config = dict(
    n_layer=8,
    d_shared_expert=128,
    routed_scale=1.0,
    balance_loss=0.00209,
    dataset='wikipedia_en',
)
Below are experts of layer 4 (counted from 0) of a mixture-of-experts language model. Rows are named router (the router's row for the expert), up (a neuron's input weights, with its number), down (a neuron's output weights, with its number) and show model dimensions 0-191. Each number is 128 + 24 x the weight over its row's rms, rounded and kept within 0 to 255. Numbers have three digits each.
After each expert's rows: "comes before" lists some tokens at least twice as common just after its tokens as in all text; "gets" lists some tokens that make up at least twice as much of what it gets as of all text. This comes from a sample of Wikipedia text that the model never trained on. Tokens count by the router's weight.

# expert 38
router:117151073106116098120111119103099090116119146143151123089137109097098111137110158122137131128146177120124163149118148114157106114104126108106146097127118147116114169127163100158126155121060142125096114103168104102115104097095120114152092076139101150097128165146093094098118105131158117146131158112090149126103162135149127144119145136086146109139161107112146121163130155110163088133092123138135126115138088112134149149167156145119107124117139139124111098108111098161170148116136153100121102166166096139148093104093093079140145136094156108127107169101115126131147111172154152137
up0:111120109160089118156115170169119153121144133146149121100148120150183123131147120097156142121151131107110130112136101147134124104169120142137116139165142127093159085103135122121149100115127115087147124085112162150161141136119124130127161123143105129090128111101125107119137136159128093159147119089107199190170144154168083154130140106136129173124136136152155095164121122147107103137160131172154110109107141172137121145149132124131122155143120115145107152153130131151156122117126095120160121165141157134172159136132126100142119101127106176135080122163153123102082077126117067144
down0:160121137117120147138135108091155121156140138161168126176111121150129111160113161157127134123108110121140154109115127112152176141143094170093107121133087153120129151132161108122146149072178140102096136141086153133126177088130107128113113113127126123091108113116107158150171143129116131129146157109146166127128190158131145156097152096148172128159112098107175117127124137111129130136124105138162138131161132216126117137151131156065129121139136146112128122136131116162132102147106146164163149136166129159094105111111123116148176154109119096093141096126100121130096129163117124109
comes before: " | ", ".", "; ", "–", ",", " |"
gets: "0", "1", "3", "2", "4", "5"

# expert 67
router:191119108140197115141131117112128126164141134151118114121106108141123152135123121135106160172101151099080158113109133102125111094130163135154161083104130150086125135103182112108123137104105156116097172131102139133118109118102107115112134107134098145114094168126120123101098093158117135142103122114096149097107140125161128179144134116112166162146121103148128141152114132115109135169086157135104090137177093166107120130095124103101118112140167113165117125113135099159115117124176128158134140146104096168153117120139155167174145129140138101093143136112138150105157176112134126165
up0:127117115121137094130135171162155147136188061112114124150137078129108135155087120143102113124140133135127098143116120139102125107106103147095135122106115051077115102155164108123087120127143132120160147138126108103124135061167152134142153128134127125110144122128133175157145132142131161151108084145147133132141102140133132133125121128118109100123112131163188174112181192101129142108173085095165124143151127148103108132093105158131128093156122120154113137129124127139131185122134105129136158118103122146125143154117139131126154102144088120122108121146116187117098152146105141153
down0:165130139120122147177130144118105128132117126098115119149149124087108125101164078117148106126128146148183115139103094167131119132131144118119114106100162095115106119157072115173178073140184125151134153079118153136149101134106152093113117140155110149122115128172113143157104132154134147154103139208091125121094140135139125134127137167123144142137163137077108117139123160095142109135172082156116123136171148125133120199148168099140124126146149150136117114137124096125127158128093102139117113152107119132111126104162125081127116152111134155100129136129131150141094147140150140109
comes before: ".", "–", ",", "th", " | ", ":"
gets: "3", "4", "6", "5", "10", "2"

# expert 16
router:167148156133134114166156115124114122114134112141112148131125144062162127140158106135124129151107106128160161102109119140134135147082157094149126100086100134096128113127091093113113141119072164132140163117148187159163127134156130084134134122130135121156141127117078124091168111115136134141112107071153151129106141090110079149121110115090098130149142157119111099105127076113121140105096119104146179107100105133130152121149169120128092111123131133142107110120110150134157107144142114124134129112140143103079116095148068124102135158140142143114117171141085130159169111154091141098
up5:115133127108136136126122108152151171156132102136098100158173140130149111112110118100117116190121144147123117118147138102137191110124105125117132075102124167108146119131131110163089131110113127086145134099169116103149124116169078102085130162098105140140133086119110150108155082103137098135141120126123121089114173135139089095168106103121117152129139102165109128125103094133123141130114145124098123133123139125131150128120166106163129135092143162114126110082120151128143109131144170114193157174169142153099101135115118127121069120128128135118134117128113171186172144137137095098
down5:145127129102074134117139160118119131162170151136105174142127131090125099167163082137122127130141102154157150127127133157147119098119127163175127097079079164126114123127125147078133092120145181103080117135100108130101117157147119117148171153155146145132127154122110096100136130096139143149150150111182191127098139160135143129142132130136129155112140107127143145124101125097122123118126129118126132131174104143124128132111147114111107130153159136151120180152119126124142094122156155115150090145114135109148105153129102178123169168088155191098111112091091144110135117153172116115
comes before: "5", "0", "8", "6", "9", "4"
gets: ".", ",", "°", ", and", " is", " while"

# expert 72
router:146111134128114113089141156094110118117114153157125135098110163119117119110138145112109116114176143108090138110124095111130141113129172152108129131128178167125089133169119166136158123140080088149103139124121112137150155111100070134165127121145156169094128115125109097124110116147153110110162117159105118110078142117147101136104110141083149115146103132106120109131124097107110129108102099152125152141082157158128101131133149094153141139089113122118098101130166149117123134167123145076119090138177155130124083160083102148114092096153141096154053115149141110114137096122148114107
up1:094134124096156135135110117099109133138101112118125113172141143171145091163115068125107139145133143099117131102125125098095084145107145106091153076109117134113118106144084115145160134113128118148175165146140104146068153137115132105127089129112114110112105056106112185125181126127142137136140148103095137107092068175125155155143118179085148112152163122094131128142112148138150115135113123111165121162121150109144096142142141149113115106117120132109116125157108101135098153175087135122127161132147139123154156133111146120098128147124114122140151115144152124103069109132158134127
down1:119163124155137080148157150128139121137153136114128129109091173150162108104122150094086162095130112108106111152151119141107127153123097137116118099144145082086135100165098149162134120144118148156099118163108095119116135140161161158125090089120094119097110171176153128164171137113113157126140076109123097139124106125080079109154134168128138190124135175145098127103145127114140145146113083143114143173109097117171119162148095142089147139140107144131153124148138112111093141110167157149141122143114086108146131125113111142086144126107145112106145103145096144142125108106126132121
comes before: "| ", "|", "|  |", " |", "| L", "| S"
gets: "\n", "| ", "R", " | R", " R", " | MF"

# expert 2
router:133186159162174113128153161141100120140091139135103145095134091096127142092155154103131099158139116116147168123138094157088130150111146099117112148156099099143133141144086065127139101162117148151173142145167153137162104161151082154116179100122146149081123106149101145118120100176128163153109094149109123127158095107106135158141168138120106119155140096116102121123154083128155181123139113145144111131111154163092182103143163159118132141122146094116158092133144154111141121106122111155124127110123116113123095125098141112114097133115120113108162137115120129138127106147128122137
up0:098110129152119123151174149121146165106179136125117161130121148112154133139152152149110127137137161114120104100156131123116138164102106112158128142093135097127111139104123131148091132140093129125142115175137132123125111172110116090088153160098120149124108150147140168149108113142107164154123119201151074149152086117103145112084164078132131126102140106148090138128128122165109155128118162156139120107140142138110123171163134103147129134119120134132166117170188138090072109164181135179118090149102158103087131125107131105119139129143135141144173137106119138091124108124106140113
down0:153152148171089138170146150128164136097128127114113169111116108096097136138164159163106140115126098095094142137148093157114135146053167104153106072095103094101162128120096129096093094101108141147123122104111160167138117133120142129126132150129115177129174121107116119135161124135113088152107105166161097133165147130137150125128158076100123131126155144127104121135159119114156178104131078135152155102151118171116124140076143092125101118144157130118113146142119102129127119169118104149123110121133151142124109141169096114129144131134129127125139097136126168131162099158098104108
comes before: "\n\n", " The", " He", " In ", " In", "\n"
gets: ".", ").", "s.", "\".", "es.", "ing."

# expert 31
router:146125128125103124135116151110117126121156115150125155153175150101124112134149092076134120103134162163125137062138116118120114092104111155137123146126143154174145137098156136122151159143149127104099094131150113102097127092110173115146158101071122112134099149100103130156134145126171144152185143120163135138124129086117121123097123065075165150080143111149115086119142160096112110101102195132139142119143140077107113107114165144165111131105094136109114187159169115119123130131138139136134132119156122137145117152143141141146131166107152141108116100103118157115155117136124149120
up1:090094166161140174165137124126120120129167176114126142093131145141122118106127121134156103167111177069145159150158081127108152128106141138111153089109130109135095066138123136143118159144109139092119136154147148127147106132097152155183128172143112113102137150110096076138143116120128145098126099105104141109097158124180064111117126179132166133186066145156147136135156138103124133151117102115122126092141145141110160118114121187142114145114124125112080118147138121128112144128130145107115107120132135136148131147081119097120135134113148113126146144152128118083135116111145137144
down1:137113104176136145139156124117106142091138133104137141121146146108081119130141130132139125107131102154103134120145107112142169136129100135157124142132111127126122043143168063087122142098137104109141154108130138090172165172161116147122154132121164139099126151172140147125127117115085150147159069097134156144098115089152100114120121167119112158158139120091132127151158086143128142144074132084099129128118114139120119148104144157151103123122093158163171152157168116113120111087177142096121116143093122130138100133157149118109124102110123149143145173102145109096145124128118097130
comes before: "1", "2", "0", "3", "4", "6"
gets: " | ", " ", "; ", " (", ": ", ") | "

# expert 79
router:156158137187154145163150131145142105104112129127106156109102167115086111154157128146155157140097159128113094141163132110136160107091124101081124136157156123121183109132102155113154095097113144101103096108108084153133150134168120109140134142149130151172109140121170146122121176124147130114123132147134136142139138088151139155148127112109176170158138102105123171116127139131154137131120159153153116107145158106132098103148140116120082127133115124115135176137139196108108151083129128121110121155091128143150127122131102146137151099152124077100133138148154090181122091101104139167
up1:130126146147129133138150078101131129113102143139124137122141113181171128128101122153158095132094151147164168091121161095135158079149182114096141151175128148160170130134139123111094106084100152153110186105123166150093142106149080143100127120142130078135143145100145122120158111142127104112133102134151140105157152141101084170148139133131138116114114120115175120135071157141129150127126136111124112134136122144117090156139152172104122086120137161134165137156119126118132110137114074111154109108131161121093182093133101131136134095136097150118124129092138142126148101147147129167
down1:097146097151130145118173136112124140163145150097129126116144140173132114151103155148125105101126111104145151102151138131157145140131092129105093137197127174151122077139146133122098112138145156126091139132145109119099103146143121158133148151121154127123130065118154163148112128147130155122130108137108101139167126134150135056104136089123164124120100084124131133121146131100108138180148092083132147150108109108132092137135143188129095143097149183115119146131135137160131138122091094120147067119141143142106167146117116168114103092148132144129151110112104170178150121130101124160
comes before: "The", "===", "==", "In ", "=", "M"
gets: "\n\n", "\n", " \"", "===", " '", "\" ("

# expert 17
router:114116137132112126142134155176080120142128098113123114106123126105162176143154150102120123117156112153099116122140113111113111133118132117146119166168137147144102179129151081162148134120141132090091128155115146154118144144139105119135117095118089126138119088106113129166122100135128084111166100108133179143177141159142137143174132117154211109116162129126168116111115097163137126100106130140118119129118158112131114139122132114143086165128158151092116154152119122174154109165077144180144103119160131127128072166129135130118125141095121117123060128130128130121084094115099119111
up0:117075106165116132121106075171119119120147167146128124114152116105147166093148117089158136138088130137116115099095115129118162112108101117081116107126082130131174129116192098137133142109134141104120157102103135136164082149166138162160158133131159103118137143154135143091158143174080136097116116146168125162136140133154081113116185112129131086119127133118153112105118133131102095096149152083122153124120142131121153121167093146122101192140143104117127139133152154142131162097132137115114091131136128139129119144119152116154139138116187143127125140186104142111138092136136135131
down0:131103147134141110118097118104136108113093137151117117111140171121147115156147144102107169116129150128152141098138161142118109157092141123115094148140093116125097135097140140059132145123106116135135130148063109134109138147126109123103150131160117089092115108148120105129120123116143129114117120107178146116135125097091134110122103155043156143107141142165114153165134202115070079108160182101125125154096115107095122115137121157148146114113164128082126108155119137137162165118105142130148156158106123111085132132130157123136127156081121142126122123160180150156118121134142134098
comes before: "\n\n", "\n", "==", " |", " ==", "==="
gets: " =", "==", "===", " ==", " ===", ") ="

# expert 18
router:153104124119088154119119098109142078091144139148207125112151130138137158074137114122109141101161133132179152129123161169126095123103077162080135131134125134076138170125168158125100119131157140128102100099138163126111131117140112135162157151136096141114108121138161147093173144156125146139112130131179140142116126105121131132150096105151135107128130129151120093129144147115128107122107125131130150111096122129152157113090125159083108110138092153080122143152150106083150126126132096075089143144112129139117148098129163134127105152137138108128161167165139117079120117110149161171
up0:076146090111155117133132111167140146074114125131134067125151164123128097137097098144117130159112098114133104128159114101119149126118089092153172127186123136122104139123173106086146148131109162142115166132124110143166138121145122146072174099120091138101127121137104144110092040120104127099131126100145122107129122145145111124122139106142130097128127137100111104127099150158183116145134133136087116115087120141133129142120117145134125121153119146103140119090191121118108160122152099131131171119125144155156144082096098126110146126134115127188142132128158102140137145157140099159
down0:153121120146121137136145101113106090150151159120113122110138102140086103169115152124113125176150133091161096160192148160127126139117110093142129102132137096077094114120119149135168089139154160118103120088095134167059115128085131102121165112158140163125094132144153094143149109188149121121131122141094118110127095150158126126165137091107149138144138108119083140153099129095116126178142135140135117128136077113123133167125108117149122166153140140139111143136138127143111124127148142147111150130105118082124126139122112119179162110141181117083146116121069138141131156121138160133
comes before: "4", "3", "1", "5", "21", "25"
gets: " | ", ":", "; ", "6", "′", "7"

# expert 27
router:138136138120117160152094097151130079151116081130096129194093068138110125102160111165112145099111157143132132109105141084092090114108136175072131156103114133160186127145116116108096112103137139124129119099126093133108094142093136090153161156129113133135108119098127109081159154162158146171130112161150147122095139134138173161153123107142166139098154111153139144095111119147122135117165155127141112110101106129161121110102137126072155126147092131160130135137109117100122155106078137145132117130098113105129102140160139135122117140115143119103102151166118155119144098149123133110
up1:144149121097157139088092126130185108103176089140085116132125120125146125106142131142154084158100161139141122167120164077144132122098152147145138098125113135143192169168154123108145112154126128145147129117143105138120103144110126157150121167128085066124134111152112135134141110113129090112146114183139120134097167113136128119154133112136151137138132134084122132136170130150152171123116111134152149096156113162114123121121161140120113117124140117122132065139142146134107121105094109076145128160163094118113101113139136102166119178141085149119186122160125132152152145135074130117
down1:128147099120112146128179098137110180087068113131130154114122113119111162138133131137132085116085159094153158126128109142133155153139110112131110102130090103123143148148143158163143124104167149116109081148108116109122112039082163101134130105110143151172122124087133116138098134114146116117124118102148143148145142121148167183122113087123098075076141102115147124137100104093132121102164127161154144105116127134129140138127125137153157114062161112149137109095126150141121113113122136128129143146142168153119145123123155142105100144118159139136147113168123169073107118130144149119
comes before: "1", "2", "0", "3", "4", "6"
gets: "–", ", ", " in ", " ", "| ", " | "

# expert 15
router:142171143088142110117095114154128126156108162065107107132124109096128073169097117118107096098133139130169138156114129159128092123150111137113127095164137147114125097178152104141129084131149142137124125121118124101104107098121133097123132120088146170114135154130120128111158113128152127127126102146103127090101162140118139100125091145109091132121130119126108172109088117117139136153113181122134090147118106117140108142104154114083085094143112115147166118103142135111068116131149144112199144152125113148126101122107149158147115075128162135066096127140129162129144127157171138158
up0:123105158124157164124124127154124125167120152112082145163116124141147134120136174134125111111104114135126116114129083107100170179134107110107118122137098099143153109150123187170135110164053137114198140123110157135151130104159122123121131093096143130128131170149157164161149102101170082158129140119113113095087130149112118110114131119152156101094124076131161128128120173119158137079113146123091109123152089103115136115146135109140117143152134146134139184137121112121115165114124125124155137192109146118119126134138070145104121088148113106120123141126143156107093129121112137131
down0:177107164096127125148137112163142156138121139174149148113117103140145135157132142099138144159159148106162099142093112114113159142126132125121082142155162141113099110139121129118159101151104142107140133129100159117132116106118166157146127074159169144127082130122134156133192110109130101102185152114119199153124114125082137143093122116141149098155138132108107145143113131138122135104113128151141111114110084155099132094152159134151105149100143079141124158110100175138142173130143177082116140169099134139127115137169125148173105130131141129110140105114119111152132085148133175141
comes before: " | ", "% | ", " |", ".", "′", "% |"
gets: "0", "9", "5", "8", "4", "7"

# expert 34
router:124157120088125188145150118133132127123141106136135090141132153129095126156126080147087115131106156105093115098148124115093134104088097151123114123076111144169175151132135091135139079137146160142106134086104116160124123164105163123167173187131151094149113118160131135134091163172153136172153131121163100152114105133165127133101130073150132167097098097091161144089153125142111124128153137106115122133109136132151125139118125091169112105126099167117123184133139118097106162119118108133118104119137158113155137097150116140152110102140158147144135145124106137101117110137110119150
up1:142128101136112106118146131107098121097111190130132129154119122117108084122185111111183087143100146129140123098150131117187100127137140135126094147113150146098146166193138115140155126081133099115143103109114150154105127151170115103109143119127158138094111116101138120131117139087146106116137131136130130149111143109104155113117076143153166122164128160089154118110138110128127131075132135059129135137160133132159128133125149116105159146113111132148139119097147140125113165117112110104115170152173135121113147147065171135109116137114129141121059157127141114119163138147183115161
down1:127161150086104081104138127119122099119143110121134149134094085138174114122143128153136183146115099139095145123112074137108128149118136145113146132114159151135146128114122133105118097110141151118125158112114165135133136148174073113171133144121141139126106147151102137094104159103124159149127124125104106117090118159141140120116135103113165152112075145157082155090106149125126107064121150081181098140128144138113126098086137098106127138141139129156118145120126135096094155107112140139076106105164143110098153116137153176105141162145124124133118106187155134169144172118140089143
comes before: "1", "2", "3", "5", "4", "6"
gets: " (", "-", " ", " | ", ", ", "/"

# expert 44
router:139118153165131094143136154086115133141118101141114141121149112104111137109132139116098149099111104161133102120161170123128134103138104111091089089153119161118120170165116170161151105138113177110106109100131084132121165125156127126088145141075170170139084146106114129145173098136122101147148131144102137143166111146133109111121117136123175087138157093133146136105109118158150083121111135182133118146144155069115084118146145115146107137131153130168140121131123095134155127113106128109157089119157105121091159125109122160134093124088152151113109166073103118124107112107160146129
up5:113156128108118102140140107093150135120127141087142192119146143105131123141125126145144154168139122139152136099110095135132132068158106131103115130120108134128125065105153152083125116126117106070150116120144135136155139122186142096121123128101153119125158083129139154112138165148085143160126156160120136119109124188108143074148163132151105174110124151158119124159134063151142112116137135152152130132119124116095168138089080136140123107150105075135153130127097171120156142109113170102129098084093124161139108146093154161113097127117118152147131131130152088146133118134139141145
down5:133116108148117147128120120172121115166063128146175136113173124099135148122137125123097112107127127130117136154076152135093129138122151132150108107149104133154085175121134107126132102092129187148134104116119146127104123108081116155126141097099100122109128126169030166130176102115156152158143158138118152073110150107117124144108106129172104128163125129138147137110119182155116157089158122145113136140120128122140130125121106133143092156157145129138170095115116169145138154094139136149125146132119134108111114099100111141137157128114141136130105142130077147169118112158130161078
comes before: "\n", " |", "\n\n", "0", "; ", " |  |"
gets: " |", " |  |", ")", " | ", " |  |  |", "% |"

# expert 48
router:095118085114127158137121143117134093129155155163103103085157086089093116116090142124077099115155158118126119144143103116123111139084094139149116091094132136111093131128134165106144109139111131107117122084112111178073106145104111107118157131140153166141086129146140146099111123150069118122118117188075131092084124146117136130115119179164148162128108106146136158173138143113107099141150086125147137113136111110151102168116108085137109132102111138154116123132152141147125139136126099178131119127114111096121164091072124126157142129134141132098152111171114100120149131128121132142
up0:114150131156135129130130149112096134095092146116110184144151114141187154132128115150142116109100132148150132128158129105097121135137137137144115134144178139119186149086111127117121126121141068108094108178119136098135153155135088118097137175125125114157086165127094110116113115179124155131076158112123105092153126172101109131127087108142135119117109082137089111148154139104117144116113141132117112148100128131122116118155145138168142161124093092120132115103122114185118122158145113149125121124160144136112111147102150080142096094141151151185131166143144115152142089082149116089
down0:146112161139155119128108121129093103172121150110149132164120113115136138100158097136132114098111149138119148139084159135161107123095152092118104104137130131157139130102118144116122137127105102062133109135147138122107172128108128120158166130133200125157108131155138147090112102120114152141133180108135143155143122152124143095138169079113105096116111148156107098127123119129130131140164133102130145115100151109125117105086170086133139173130149131097140099153113120133175124135157137095094113075136093123103119131082105112114159145085145064150158088088116105151132089123118096102
comes before: "-", " |", ")", "}", " |  |", "\\"
gets: "}", "1", "2", "3", "X", "H"

# expert 6
router:123162158146122076125095133161127140139121110166104140160161132136122129128072141180132110122132108089143107148129135122142110132117166106166136160173153084124104151112090112084113144123093153136139131128123128147095146146124158142154166140135112123153145156134124109153091144153099130126131163149129172096117129123136107084122115144108116122143110119174147130121172095150149168142140140155132096122120085131124132143136166101148177159124117097112094189104141083138128118110116077111119139148112143147142131086149151178142072149087117142131166145149129137152170150106130167139
up1:127158115115147121121145123181111130141080160127146128112139169121115128168139170115086093119163127152133127130150135089106160162116149128091113135082128138079140105111152123143126096164111129102177137092129126061161143132105120086111122172121109066091124128136109145148116132144179108120119134117139132110142179133153167108106091131125128125158106102080120116143139180150152117176180138126108123130120134154172109118176106110115142120092112136129097118120135149104127170134138138123145126095146156110092157136125142096117118157104144173154155119123101148120115091136131134134
down1:147176138109190135177079145120142133139092195134109097138106117135159134145099133118091150138122144128101119123079116114152103128169118118141086196138096118131119122096113121149109131119136122119127124146141146130122105113160128139161131108139140130109125161154109129168166091085155088161118106156151139133129134164116108105185097141135168082092129122101144100113093147093143092125096097102122126176128109122165130105112106153113102115140121181122105142125128087119117140112136123124114130099112135155142127121131123130160119139083107103108089135106083160140143136107083102116
comes before: "-", "- ", "| ", "  -", "|", "- C"
gets: "\n", "\n\n", " *", " ​", "- I", "Final"